Experts of a small language model.
Experts: 416 SwiGLU neurons an expert, 1 pick a token, a softmax router.
Training: a variant of Adam for the experts, 851M tokens.
Below are experts of layer 10 (counted from 0) of a mixture-of-experts language model. Rows are named router (the router's row for the expert), down (a neuron's output weights, with its number) and show model dimensions 0-255. Each number is 128 + 24 x the weight over its row's rms, rounded and kept within 0 to 255.
After each expert's rows: "comes before" lists some tokens at least twice as common just after its tokens as in all text. This comes from a sample of Wikipedia text that the model never trained on. Tokens count by the router's weight.

# expert 0
router [ 98 147 115 144 143 164 103 122 148 103 109 107 156 110 139 114 100 144 127 109 126 117  96  98 159 136 172 151 106 115 113 126 143 125 132 169 105 150 143 150 109 108 130 144 150 168 138 128 140 154 137 100  99 160 115 106 139 144 109 148 114 118 167 164 134 126 121 173 148 122 141 140 114 161  88 120 159 111 156 159 118 176 137 141 136 110 175 157 154 101 102 126 158 147 114 154 109 161 105 134  76 109 142 154 157 148 109 107 142 106  98 108 160 110 150 119 146 101  95 119  98 143 107 158 111 119 142 145 145 105 120 108 165 155 117 163 151 103 142 152 104 164 103 120 101 146 142 150 149 110 112 123 169 157 149 163 114  99  91 153 131 113 144 150 134 113 111 122 117  85 150 153 146  97 143 116 114  65 104 156 136 153 106 109 172 147 152  96 127 152 103  91 149 101 149 172 173  98 106 109 173 172 138 159 114 156 127 109 123 127 116 107  79 185 132 107 148 110 148 108  98 142 140 108 151 123 113 121 149 155 128  97  90 111 133 144 155 129  98 120 155  89 154 153 165 166 172 155 128 140 106 138 119 104 135 158]
down0 [126  99 140  93 112 141 145 133 137 151 113 116 145 115 130 127 128 104 144 120  91 111 164 121 143 116  90 148 101 144 130  87 157 110 119 145  97 142 152  90 121 140 111 145 148 167 130 103 136 181 150 133 139 127  89  98 127 110 102 141 128  88 121 111 110 134 163 135 139 140 154 104 125 174 128  96  92  91 104 122 116  85 106 158 108 130 133 170 128 112 140 116 163 150 119 128 133 142 174 134  98 149 149 119 132  84 135 144 148 106 129  75 122 132 179 127 168 171 130  80 130 108 114 100 136 109 108 129 144 139  78 105 182 167 167 107 135 117 146 156 150   0 114 139 147 159 112 107  99 129 118  95  84 132  81 112 123  95 116 153  98 151 119 139 127 144 141 131 121  99 124 137 118 142 125 110 138 127 155 155  79 125 164 119 102 156 137 163 108 158 163 105  86 112 108 135  99 133 123 126  83 118  92 128 119 166 137 141 168 127 126 102 106 132 144 114 123 129  94 117 127 108 122 126 128  84  99 162 103 152 125 148 149 146 105 148 149 138 118 132 129 110 150 121 103 134 136 129 134 133 103 106 135 107 122 133]
comes before: " the", " a", " be", " his", " their", " its"

# expert 30
router [110 157 120 118 133 145  97 131 134  97 109 107 154 104 171 129 103 149 147 110 131  87  97 131 172 141 155 140 155 101 120 106 144 143 150 157  78 147 116 136 102 117 105 136 153 130 126 109 139 149 181  90 102 147 112 119 151 157 121 165 125 131 165 158 153  82 118 150 163 133 149 173 116 161 106 116 154  98 138 170 109 152 142 134 131 112 139 166 150  95 112 142 175 155 107 142 121 180 121 133 111 101 123 147 145 123 111  99 133  78  84  92 159 109 131 103 174 114  99 113 104 172 127 127 117  98 129 134 168 135 143 120 155 183 104 136 144  99 144 189 100 174 108 107  94 161 161 155 165 113 108 109 171 139 135 143 112  94 122 157 132 124 162 171 139 115  91 146 120 108 138 126 163 129 130  98 117 103 113 128 147 146 140  95 118 122 156 117  92 152 127 110 141  97 154 134 148  90  96 120 155 157 144 131 124 157 111 144 158 148 105  99  97 168 118  99 156 114 179 122  99 111 166 131 143 123 105 118 147 131 122 115 103 117 124 155 149 146 106 137 154 117 143 155 154 136 139 139 124 148 115 141 101 109 161 145]
down0 [148 107  98 151  96 128 129 133 126 123 141 117 114  97 165  88 116 140 142 102  66 100 154 126 125 117 135 148 134 173 151 133 124 109  94 148  95 154 142 123 130 153 119 122 124 144 113 111 126 134  91  81 123 113  91 139 137 135  92 134 121  64 140 144 108 134 142 116 151 121 152 147  99 116 164 152  88  88 100 120 108  91 110 137 109 129 105 127 136 155 107 175 120 123 104 135 122 105 117 112 133 187 113 112 111 160 137 194 122 142 156 107 130 116 119 140 132 134  84 141 146 101 104 112 150  80 114 150 108 114 144 132 154 129 122  81 101 140 125 131 133  97 106 170 101 158  92 110 119 137 103  92  43 157 125  61 154 146 139 128  94 178 132 139 138 141 150 115 122 138 133 174 136 138 154 136 114 123 133 165 132 165 140 145 103 161 150 174  86 147 125 122  82 129 133 160  91 139 123 136 126 138 116 184 135 126 123 114 174 148 127 110  98 161 122 133 115 123 148 124 132  91 140 129 135 116 102 111 109 193 115 133 155 173  92 147 127 122 127 129 130 142 157 112 142 124 152 141 134 149 147 166 163 113 131 136]
comes before: " ", " a", "%", "|", " an", " Republican"

# expert 27
router [101 154 110 157 193 140 114 135 152  99  97 122 133 116 160 124 107 151 140  99 140 136 133 122 156 166 167 144 141 108 102 105 133 174 162 125 111 132 120 155 133  99  80 132 148 146 124 124 152 165 136 110 117 126 118 124 141 136 112 146 105  99 155 167 130 102 119 147 153 106 164 161 111 150  86  97 126 105 144 122 109 147 168 154 137 123 167 157 146 101 118 174 163 165  98 135 112 163 119 143 108  96 132 129 153 139  92 100 149 105 103 107 140 115 160 106 135 113 113  99  76 152 133 122 137 106 152 116 154 112 120 112 163 142 115 131 135  89 143 156 113 184 116 127 112 152 161 152 157 100 106  94 168 167 133 176  87 118 107 151 128 125 155 152  99 104 100 130 116 116 170 142 168 112 155 105  97  97 104 144 153 167 134 124 144 131 151 122 133 170 109 108 148 123 129 142 145  85 110  95 131 129 169 155 128 162 101 121 151 131  89 125 144 161 113 109 145 131 124  92 100 117 151 113 150 109  96  86 174 190 124 123 120 106 153 160 167 161 112 130 126 112 136 168 141 144 157 157 142 120 110 114 114 129 146 146]
down0 [147 107 154 158 123 154 143 140 129 107 141  94 150  91 186 122 112 112 146 122 149 132 134  82 111  99 130 179 137 167 126 135 135 126 133 195 125 148 154 139 142 143 156 130 161 114  84 105 115 134  98  99 115 139  67 158 130 134  64 118 172 112 158 118 112 141 114 144 106 137  90 125 125 150 126 154 128  63 113 116  89 151 142 133 158 148 132 135 129 143 117 142 166 131 146 162 113 126  80 136  99 127 144 158 123 142 147 184 120 126 154  95  81 127 138 116 105 127 130 113 108  91 122 122 124  94 108  91 122 138 154 127 176 151 125  91 108 146 131 142 121  93 111 109 131 142  79 139 107 146 130 120  77 134 117 117  91 154 118 164 135 126 142 144 187 154 133 128 146 137 135 107 168 153 151 137 127 125 115 170 131 136 152 105  94 137 130 156 119 131 120 104 119 132 121 116 128 144 100 156  97 150 139 142 122 163 125 111 142 150 149 200  88 138 119 169 135 124 123  91 105  78 105  79 135 146 146 113 126 159 139 114 146 138 109 148 116 160 186 143 126 123  77  98 124 123 126 108 110 122 118 130 153 101 118 113]
comes before: " ", " He", " L", " In", " The", " e"

# expert 35
router [ 88 141 113 138 160 150  94 162 145 116 104 116 146 101 153 121  99 143 161 100 136 102 100 110 134 131 147 162 138 113 117 120 142 169 132 164  91 166 123 135 101  97 118 142 157 152 131 119 138 146 156 105 101 154  95  93 154 162 122 160  89 112 145 152 146 110 114 148 158 101 142 157 116 137  97 121 159  98 126 141 105 149 119 165 144 110 157 161 159 102 109 144 157 166 125 151 114 152 116 148 118  94 147 148 153 139  93 101 153 118  98 111 173 111 128 117 129 106 121 105  83 164 115 148  96 105 146 133 152 109 118 105 136 147 112 148 138 109 147 158 119 175 105 109 127 181 151 154 148  91 111  86 150 132 144 156 109 114  93 169 146 122 165 155 130 117 106 169  83  91 152 150 146 110 130 104 102 106 106 169 154 168 152  92 145 147 151 132 127 153 106 107 130 109 144 138 158 110  90 119 151 159 166 153 136 171 101  90 149 123 119 100  70 148 101 100 156 133 161  96  94 123 146 129 150 107 100 117 155 159 115 106 113  97 149 139 155 153 119 113 151 115 165 150 138 137 158 147 112 147 124 106 100 122 137 145]
down0 [140 141 134 135  68 177 160 131 136 145 134 135 166 143 149  79 102 124 119 134 108 172 160  87 111 139 122 156 141 162 133 110 112 109 107 155 140 176 156  90 123 130 116 140 114 146 103  96 144 122 155 127 167 107  90  67 147  85  80 125 137  58 129 102 110 125 113 145 126 126 137  96  92 141 140 111  89 111 130  91 103 122 132 170 124 139 130 143 127 157 155 153 135 109 163 117 130 120 132  91 123 147 142 128 118 122 145 157 132 145 145 129 121 116 130 159 105 148 123 115 149 120 121  89 129 113 135 132  91 190 100 107 143 148 155 123 141 131 125 158  89  21  91 103 121 116 112 128 110 145 135  93  95 124 115 136 120 134 110 115 103 120 139 110 145 108 139 116 133 112 126 110  96 115 169 127 149 112 146 132 121  81 159 124 107 134 133 157 100 148 132 101  83 153 159 183  71 138 127 173 124 129 101 143 123 146 120 125 161 145 156 143 117 166 116 123 140 125 111 146 142 128 126  99 145  99 137 115 122 142  95 174 120 142 105 154 103 112 121 150 177 131 154 132 143 148 127 113 117 122  84 134 164 101 132 136]
comes before: " of", " and", ",", ".", " in", ".\n\n"

# expert 37
router [ 99 152 102 141 162 158  99 148 168 102  91 116 150 107 148 110  95 151 151  97 142 106 105 106 141 141 148 153 112 110 109 101 144 151 148 161  97 145 131 137  97 100 109 122 159 151 133 106 149 155 164 103 100 137 106 111 152 150 124 158 111 110 159 152 146  90 115 152 157 107 150 155  99 151  95 108 156 105 131 150  95 153 155 161 141 105 156 149 155 107 104 147 151 172 103 149 108 158 121 146 104  98 146 137 153 141 105 109 146 104 110  97 164 103 138 100 162 108  97 103  93 161 107 130  99 103 151 127 162 119 107 106 163 163 110 148 154 105 151 159 108 186 107 109  97 160 163 148 159 105 108 101 166 134 130 150  96 102  94 142 134 103 158 152 122 112 102 157 106 104 142 139 141 100 149  93 100 102 110 153 141 152 132  91 154 133 159 125 109 143 100 107 138  99 141 149 152 101 106  94 149 165 154 137 136 155 101 114 149 159 105 110 100 158 106 107 142 103 159 102 104 122 151 112 157 120 101 102 151 141 107 103 102  94 144 161 155 149 106 116 144 113 143 157 134 146 149 154 106 151 105 139 103 103 151 150]
down0 [155 151 139 160  90 114 147 142 129  79 130 119 145  88 138 101 126 130  83 123 139 141 113 129 145 141 138 119 119 162 133  84 133 131 127 153 137 168 143  87 153 145  95 137 106 105 115 116 142 129 144 122 146  76 118 152 101 165  83 186 134  85 112 106 107 127  96 109 166 100 134  93 121 146 143 110 123 111 128 139 143 142 129 107 132 150 135 148 112 132 120 160 162 122 117 123 153 122 127 109 128 126 122 144 129 151 162 146 117 126 149 132 113 115 130 141 123 124 131 102 149  86 123 102 133 105 114 118  96 150 122 145 177 126 148 110 116  80 126 127 157  72  90 130 104 110 109 160 149 147 108 135  97  98  98 103 108 138  86 140 115 135 119  87 187  95 120 138 159 105 110 142 143 119 149 100 123 109 127 170 105 165 192 120  67 121 104 183 107 115 110 136 109 148 156 165 151 156 132 158  90 120 117 133 122 128 129 124 123 163 156 154 107 116 141 125 153 102 105 129 132  68 149  88 128  94 135 132 112 158 128 152 121 177  69 147 101 146 116 109 181  92 135 102 148 123 113 116 118  76 115 141 138 100 163 101]
comes before: "-", "|", "–", "°", ";", " been"

# expert 4
router [ 98 152 102 142 162 159  99 148 167 102  91 116 149 107 149 109  94 151 153  97 141 105 106 107 141 140 148 152 113 111 110 100 145 151 148 160  98 145 130 138  98  99 110 121 159 151 134 105 150 154 163 102 100 137 105 111 153 150 124 158 112 110 158 152 146  90 115 153 158 106 152 154 100 150  95 109 156 105 131 150  95 153 156 161 142 105 157 149 156 106 104 147 151 171 101 147 106 158 119 146 105  98 145 137 153 141 106 108 145 104 109  97 164 103 139 100 163 107  98 105  91 160 106 130  99 102 150 126 162 118 107 106 163 162 111 147 153 104 151 160 107 187 107 111  98 161 162 147 158 106 108 101 164 134 130 149  96 102  93 143 133 104 157 152 121 112 103 155 105 103 144 140 143 100 149  94 100 103 112 153 141 152 132  90 154 134 159 125 110 143 101 108 137 101 139 149 154  99 105  94 147 164 154 137 136 155 101 113 150 159 106 109 100 158 106 107 142 103 160 102 105 121 150 112 157 119 100 103 150 140 107 102 102  94 143 162 156 149 107 116 143 112 144 156 134 146 150 154 107 151 105 139 102 103 152 151]
down0 [148 145 159 147 113 131 149 159 142 108 158 104 126 110 125 111  96 117 105 104 115  98 130 124 131 117 121 157 143 168 133  77 163 102  73 184 122 135 105  86 148 130 114 156 105 156  72 126 129 121 169 133 145 143 152 131 147 121  78 110 139 111 128 140 104 134 120 147 109  88 120 120 107 102 150 127 134  99 123 107  98 105 128  93 138 103 175 140 130 168  95 129 138 132 101 110 124  89 164 109 114 120 114 118 101 111 142 169  82 134 157 118 106 158 154 150 108 125 121  90 106 111 116 135 143  94  88 141 120 149 105 148 147 142 153  86 145 137 171 104 125  71 109 158 102 131 111 141  96 139  87  86 140 137 113 127 127 147 108 126 123 137 148 115 140 119 181  88 124 151 111 138 105 153 168 116 131 116 192 175 109 106 153 121 120 128 165 152  89 106 153 129 100 141 162 136 112 166 131 110 107 161 113 137 135 176 132 127 150 173 144 141 122 115 116 121 156 148  86 169 121  95 160  74 134  86 148 103 111 142  98 159 153 140 102 147 144 121 150 142 158 103 130 107 145 114 154 100 120 146 105 133 156 120 131 134]
comes before: " ", " Class", " —", " Votes", " not", "18"

# expert 1
router [ 84 168 103 133 161 158  96 137 115 114 113 116 142  98 143 127 100 142 136 108 138  94  97 114 146 177 153 156 116 103 114 112 169 153 143 162  85 173 143 152  95 102 109 123 140 142 136 113 147 158 166  98 116 149  86  96 153 147 108 140 118 126 163 146 153 114 124 161 153 107 140 158 107 151  92 101 162 117 150 140 114 139 155 132 138 109 136 149 144  95 104 155 142 156  88 161 114 147 105 157 111  92 146 137 125 137 128 113 139 112 108  82 148 109 146  99 147  95 101 122 107 159 112 143 106  98 155 122 150 110 108 116 156 154 109 160 139 116 168 130 114 167 101 130 115 160 139 137 162  89 100 118 159 147 125 144  92 101  98 135 132 106 169 140 118 109 107 162 117 117 156 121 148 107 154 108 120 103 102 156 123 144 113  98 155 141 155  94 110 131 114 123 156  99 138 174 146 104  87  99 144 167 156 155 129 147 102  95 155 141 113  99  95 158 129 102 145 112 156  96 101 122 149 102 154 104  98 104 147 150 103 105  90  99 152 158 149 157  88 136 131 115 150 166 140 152 157 150 104 135 101 158 103 105 152 169]
down0 [139 152 135 123 131 156 142 102  93 121 148 116 172 120 163 123  95 103 127  82 128 122 152 157 138 128 158 155 101 157 132  62 134 161 117 161 116 156 133  76 130  90  91 119 145 143  82 109 130 146 108  81 101 120 145 113 154 118 100 117 129  88 142 120 141 154 131 142 137  89 144 135 126 123 151 106 112 101 115  99 107 116 115  95 184 145 130 132 122 128 152 112 113 140 132 129 165  81 125 110 130 137 119 110 125 159 140 146 136 110 115 131 110 192 140 129 110 167  89  84 155  70 150 114  98 144 141  78 105 151 113 164 140 118 176 127 149  97 115  86 127  87  69 108 129 144 128  91 122 130 149 104 111 126 131 127 121 135 100 118  82  87 109  86 148 120 121 116 165 117 118 143 154 117 129 144 142 119 143 142 127 141 165 149  92 144 109 109 116 144 127  62  72 114 130 131 117 121 128 134 127 152 122 165 120 116 143 104 173 186 137 133 142 102 134 131 159 136 106 149  95  93 150 116 115 106 138 107 122 129 113 120 148 153 116 136 144 157 130  99 165 129 137 110 134 135 127 130 102  99 160  92 124  85 118 179]
comes before: " the", "0", "20", " years", "19", "00"

# expert 31
router [ 87 140 122 153 172 169 123 127 138  95  95 112 147 111 152  97 119 137 153  92 132 107 115  97 156 160 145 137 102 101  95  81 150 170 153 161  94 132 147 158  76 110  93 109 137 156 126 108 148 132 128 118 107 123 113 102 146 153 134 154 129 104 152 147 147 111 125 138 159  96 146 151  97 120 114 123 156 122 120 150  90 146 170 154 151 118 148 143 153  95 116 124 132 170  86 174 117 144 134 138 102  87 162 124 144 153 110 119 133 113 112 104 148 108 171 118 148 115 101 117 112 153 115 134 108  81 176 139 153 136 102 128 157 145 109 150 169 112 148 153 103 175  94 115 104 140 162 139 173 109 109 120 163 127 139 157 117  80  90 144 147 125 162 153 123 123 112 171 115 116 153 146 138 100 146  91  89 105 116 169 148 161 123 104 148 144 153 128  98 152 100 108 142 106 148 124 155 111 111  95 159 149 145 139 130 156 119 107 151 141  94 100  86 171 103 105 143 105 161 102 119 134 148 112 156  99 116 112 150 171 129  97 112 100 134 143 168 139 110 118 135 110 148 142 142 146 174 146 123 139 109 143 108 116 171 135]
down0 [113 141 129 182  79  97 127 111 129 135 127 121 134  64 132 119 110  90 146  95  89 101 155 107 119  81 143 154 141 143 155 121 144 143 128 174  99  86 140 104 163 149 152 153 125 144 101 140 138 155 133 144 133  64 133 139 116 100  94 126 170  66 119 140 125 162 127 165 155 134 149  97 105 122 148 147 133 118 119 131 163 121  96 112 103 155 129 133 177 170 108 143 134 177 124 159 115 144 138 124 135 141 142 103  92 153 150 142 134 167 167 127  99 105 166 120 128 117  85 126 176 117  83 153 121 140 127 109  88 124  87 115 154 139 125 113 165 115 137 175 110  84  85 144 142 134 146 161 122 127 106 107 148 150 133 141 142 143 127 137  91 133 111 122 183 100 148 103 117 151 104  75 140 173 108 134 112 122 148 132 120 126 153 125 104 119 119 114 143 120 141 102  86 126 124 133 103 126 139 123 110 148 120 131 135 106 119  93 150 141 124  90  92 109 137 100 133 134  84 102 151 139 166 142 125  83 151 159 161 132 140 158 119 126 100 140 108 131 113 134 163  99 136  95 125  77 109 166 106 160 125 115 113 145 127 144]
comes before: "-", " and", " but", " which", " including", " with"

# expert 9
router [ 98 152 101 142 161 157  99 149 167 102  92 117 150 107 148 108  96 151 152  97 142 105 104 107 140 140 148 155 113 112 109 101 144 151 148 160  98 146 131 138  97 100 109 121 160 150 135 106 149 154 164 103  99 137 106 112 153 149 125 159 112 109 158 152 147  90 114 153 157 107 152 153 101 150  95 108 156 105 131 150  95 153 157 161 141 104 156 149 155 105 105 147 152 172 101 147 106 158 120 147 105  98 147 136 153 141 107 109 145 105 110  97 165 102 140 100 163 108  97 103  92 160 106 130  98 102 151 126 162 118 106 106 161 162 111 148 152 104 151 160 108 187 107 111  98 160 162 148 158 106 107 101 166 132 130 149  97 102  93 143 132 104 157 152 122 112 104 156 106 103 143 140 141 100 148  93 100 103 111 152 141 153 131  90 153 134 159 126 109 142 100 108 138  99 141 149 153 100 105  94 148 165 154 138 136 155 100 114 149 158 107 110 100 158 106 106 140 103 159 102 105 120 151 112 159 121 100 104 149 140 107 102 102  95 143 162 155 149 108 114 143 113 143 156 134 146 149 155 106 152 104 139 102 103 151 150]
down0 [144 146 107 157  77 145 148 118 144 111 140 129 169  68 146 101 114 132 144 116 125 125 129 128 133 152 115 166 136 158 123 108 105 102 117 158 135 136 140 125 146 141 102 150  81 115 127 113 153 159 128 102 132 147  91 137 159 110  86 131 159 126 100 124  98 128 125 131 100  85 123 125  78 142 133 115 120 110 156 122  94 113 152 126 152  82 125 149 150 167  95 140 138 132 122 127 175  94 145 115 129 159 140 123 130 103 164 152 112  92 130 129 104 130 160 137 152 147 167 100 135  88 130 110 131  99 146 145  80 166  82 127 109 175 117 126 166  78 150  77 130  78 141 103 101 161 105 125 134 142 111 119  89 132 107 120 109 154  95 139 100 123 120 108 143 126 132 138 135 119 128 151 148 139 167 132 152 106 172 161  84 160 167 115  90 161 131 157 126 149  95 133 115 111 158 155 104 103 100 142  88 125  87 127 119 145 123 134 173 151 117 137 112 128 139 127 174 148  97 151 129 122 129  51  97 117 118 140 107 167 106 160 122 155  77 124 134 123 121 110 143  81 119 114 153  91 142 127 131 123 112 129 156  91 152 112]
comes before: " ", " /", "-", "6", "″W", "″E"

# expert 19
router [ 98 151 101 142 161 157  99 148 167 100  91 116 149 106 148 109  95 151 151  97 141 105 106 108 140 139 148 153 113 109 110  99 145 152 148 159  97 145 131 137  97  98 111 122 160 150 134 105 149 154 164 102  99 138 105 111 152 149 124 158 112 111 159 152 147  89 116 152 158 106 151 155 100 149  95 108 155 106 132 151  95 153 157 160 142 105 156 148 156 106 105 147 151 171 102 149 107 158 120 146 105  98 147 137 153 140 106 109 144 104 109  97 165 102 139  99 164 108  99 104  93 161 107 129  98 102 152 127 161 118 108 106 163 162 111 148 153 105 150 159 107 185 107 110  99 160 163 147 159 106 107 101 166 133 130 150  97 102  94 143 132 104 157 151 123 112 103 156 105 105 143 140 142  99 149  94 101 101 111 153 140 153 131  90 154 134 159 126 109 141 100 107 138 100 139 150 153 100 104  95 147 164 155 137 137 156 100 115 150 158 105 110 100 158 106 106 142 103 160 102 105 122 151 111 157 120 100 103 150 142 107 103 103  93 143 161 155 149 107 115 144 113 144 157 135 146 149 155 104 151 105 139 102 103 151 150]
down0 [104 127 133 102  98 126 151 124 115 141 106  70 114 131  96 107 111 128 141 106 106 106 184 115 178 109 142 140 150 157 110 113 106 103 134 164 145 167 150 123 142 174 132 170 102 126 127 126 139 129 143 136 147 120  85 138 105 152  57 148 119 104  98 126 126 130 102 153 144 116 133 125  85 151 132  78 111 152 125 127 118 129 111 105 101 145 134 127 128 137 139 132 146  93 153 117 130 105 136  94  93 128 146 106 101 120 154 135 131 120 175 152 121 140 144 168 129 119  91  72 139  62 134 117 146  72 126 128 128 117 116 116 131 147 161 116 124 110 140 137 103  49 113 133 116 148 105 124 121 141 131  66 124 117 117 115 122 137 132 123 123 133 114  96 143 115 140  94 108 127 125 137 162 146 173 141 127 125 174 147 127 156 163 140  97 166 106 139 157 138 113  78  92 162 167 158 143 107 126 179 122 118  99 137 145 145 113 121 183 143 174 128 126 154 129 161 101 102  91 136 137 114 107 115 114 121 154 151 128 155 153 156 126 177  73 110 103 117  92 112 148 133 155 131 147 150 146 154 122 132  88 162 127 113 113 138]
comes before: "|", " |\n", "–", "19", ";", " |\n\n"

# expert 23
router [ 98 152 101 143 161 160  98 146 168 101  91 115 151 107 148 110  95 150 153  97 141 104 107 108 141 139 148 153 112 110 109 101 145 150 149 159  97 145 130 138  99  99 109 123 159 151 134 105 149 155 163 101  99 136 105 112 151 148 125 158 111 111 159 153 145  90 115 153 158 106 150 153  99 152  95 107 155 105 132 149  95 152 156 161 142 105 157 148 156 106 105 149 149 172 103 148 109 158 119 146 104  98 147 135 153 142 106 109 145 105 110  99 165 103 139 101 164 107  97 103  91 159 108 130  99 104 150 126 164 117 107 105 164 162 110 147 153 105 150 160 107 186 105 110  98 159 163 147 159 105 107 101 164 135 129 148  96 103  93 143 134 103 158 150 121 111 104 156 106 106 142 140 143  99 148  93  99 103 112 152 141 152 131  90 155 133 160 126 110 141 101 107 139 100 140 149 153 101 104  92 147 167 154 139 136 155 100 116 148 157 106 109 101 159 107 107 141 104 161 102 105 122 150 112 157 122 101 103 150 140 106 103 103  95 143 162 154 149 107 115 145 112 143 157 134 146 150 155 105 151 105 138 103 104 152 151]
down0 [123 120 104 136 108 137 161 180 113  83 128 104 172 146 154  95 119 158 148 117 112 106 153 141 123 116 160 178 130 152 138 139 117 148 130 122 143 181 148  99 158 183  93 143 127 150  78  82 107 139 136 117 161  80 104 149 124 121  96 128 123 134  95 134  79 143  95 141 116 141 145 108 120 105 111  84 104  66 138  92 144 122 118 120 122 146 128 139 155 151 110 132 134 125 147 169 114 108 129 121  76 139 115 124  96 166 157 132 121 128 131 164  95 124 147 155 112 129 100 127 155  93 133 111 154  87 127 155 115 154 129 111 121 171 133 115 132 110 131 121 133  60 118 129  92 113 113 107 133 136 123  70  83 113 103  72 112 115 110 100 129 147 150 134 143 134 137 125  87 117 146 159 127 147 179 127 140 122 174 154 108 127 188 140 124 167 161 150 141 131 114 101 104 106 154 141 110 116 139 154 109 177  85 107 164 137 110 108 168 114 162 120 118 184 115 112 144 139 101 122 121 125 141 135 140 108 125 125 105 180 114 135 143 138 113 138 126 138 139 115 166 110 115 118 124 141 153 138 131 103 102 128 163 107 134  99]
comes before: " ", " |\n", "–", "1", " —", "3"

# expert 25
router [113 125  97 162 152 132  87 162 147 113  87 126 139 101 174 125  94 149 145  98 150 105 115 130 142 148 171 130 137 109  99  82 150 175 140 160 126 160 111 147  75 114  99 120 162 159 139  98 132 143 173 124  95 147 102  94 140 160 115 166 118 116 136 149 125 106 111 148 180 122 141 135 107 153 112  95 132  89 137 144  96 147 166 155 131  83 142 146 142 116 111 151 136 171 106 149 112 156 110 165 121 108 149 156 161 151 106 111 141 112 130 114 130 110 129  99 146 118 114 114 103 153 114 148 120 104 116 117 153  90 117 129 173 166  98 156 139  97 156 159 101 188  87 130 115 165 138 158 140 112  84 114 164 132 125 141 111 102 108 148 137  87 159 135 120 126 108 147 104 111 168 134 138 109 144  90  96 119 115 162 162 143 138 102 145 140 135 132 101 145 106 102 145  92 156 141 127 103 119  85 143 161 161 128 120 133  76 133 153 152 115 117 111 158 122 114 149 113 148  93 115 132 170 116 154 126  81  81 131 147 101 119 102 106 144 124 144 150 121 110 135 120 140 153 157 151 139 165 125 148 122 146  95 114 166 142]
down0 [133 149 157 153 139 117 122 150 141 131 160 162 121  93 110 119 116 124 126  98 120 120 170 123 178 131 149 128 134 123 174 117 112 123 118 132 112 126 116 134 140 118 131 166 151 143  99  95 103 115 140 119 164 152 175 140 125 158 145 118 142 121 117  78 109 140 120 157 136 123 121 113 114 105 127 106 147  99 128 132 113 134 113  71 146 138 119 155 116 186 152 167 157 111 121 136 126 116 127 128 108 123 136 125 101 121 163 176  85 112 120 129 137 145 158 124 156 112  49  96 138  81  88 119 108 140 141 141 103 176  71 124 110 161 166 144 137 127 121 157 162  25 102 110 116 139  97 153 112 177 135  83  87 149 116 125 121 126 114 121 132 128 112  72 176 125 154 124 191 120 144 122 149 131 139 118 137  85 139 122  74 158 151 114 134 109 161 118 130 141 162 106 148  97 141  77 132 173 120 117 104 135 108 140 139 122 136 104 151 157 147 110 128 144 144 152 135 132 100 161 123 117 158 111 140 105 127 153 106 149 111 122 108 160  82 125 139 113 149 102 163 122 131 110 131 117 113 114 129 151 137 118 159 137 141 127]
comes before: "0", "1", " ", "2", "3", "20"

# expert 21
router [110 165 111 123 152 145 103 156 157 103  92 105 158  93 141  98 112 158 132 103 134  96 133 107 146 132 155 167 128  83 112  96 138 152 135 162 104 136 141 157 100 106 118 122 147 143 142  96 148 141 158  92  91 137 104 115 164 165 143 146 100 106 146 156 150 115 121 142 137 119 152 159 113 154 119 110 138 102 130 164  76 154 156 160 136 117 158 154 146 109 100 155 155 156 104 148 143 147 120 156 109 104 148 135 146 128  98 109 143 109 100 102 167 100 149 124 157 117 123  98  84 138  98 135 111 100 166 136 161 137 127 117 146 170 125 156 134 125 163 164 106 177 100 120 127 162 151 156 158  93 104  95 164 158 137 160  98 108  99 135 137  99 147 139 115  95 102 139 101 107 147 145 131 120 131  93 116 100 103 148 152 165 136  96 156 150 151 136  90 145 104 112 153  98 123 141 141  94 100  90 159 145 178 130 131 148 102 132 130 147 106 121 108 154 109 122 170  94 151 114  84 121 159  93 160 135 112  90 139 142 100  99 112  94 142 143 150 117  92  93 137 129 152 148 144 159 155 165 109 147 110 117 101  98 127 154]
down0 [137 125 133 167  91 137 139 143 137  98 124  95 136  97 154 106 109 148 114  94 110 108 173  92 143  94 106 162 154 159 113 125 158  63 106 172 133 133 120 131 108 143 123 154 118 156 107  93 126 111 125 175 156 102 121  99 103  97  84 133 122 114  98 113  76 132  96 149 182 126 139 144  71 150 137 115 135  71 120 142 125 110 126 101 129 119 128 145 139 134 118 163 123 106 131 145 143 140 148 123 124 151 161 103  95 116 112 138 105 145 148 128 112 116 156 142 140 133 139  73 161  98 125 107 126  61 133 149 116 156  96 104 127 193 128  89 126 126 129 140 112  65 108 138 128 156 113 109  86 132  98 128  70 134 121 127 120 157 117 164 114 146  84 102 142 160 146 119 137 131 127 150 131 143 190 123 150 132 124 116 167 125 158 156  99 132 112 148 130 142 117 155 118 132 128 135 118 128 141 143 132 130 119 131 170 153  88 119 174 153 147 143 104 156 138 121 156 107  95 125 139 117 109 157 112  89 140 112  94 172 110 154 181 122  91 161  96 118  98 142 127 130 129 132  98 118  94 140 111 118 129 144 155 105 134 145]
comes before: ":", "-", "The", "==", "=", " office"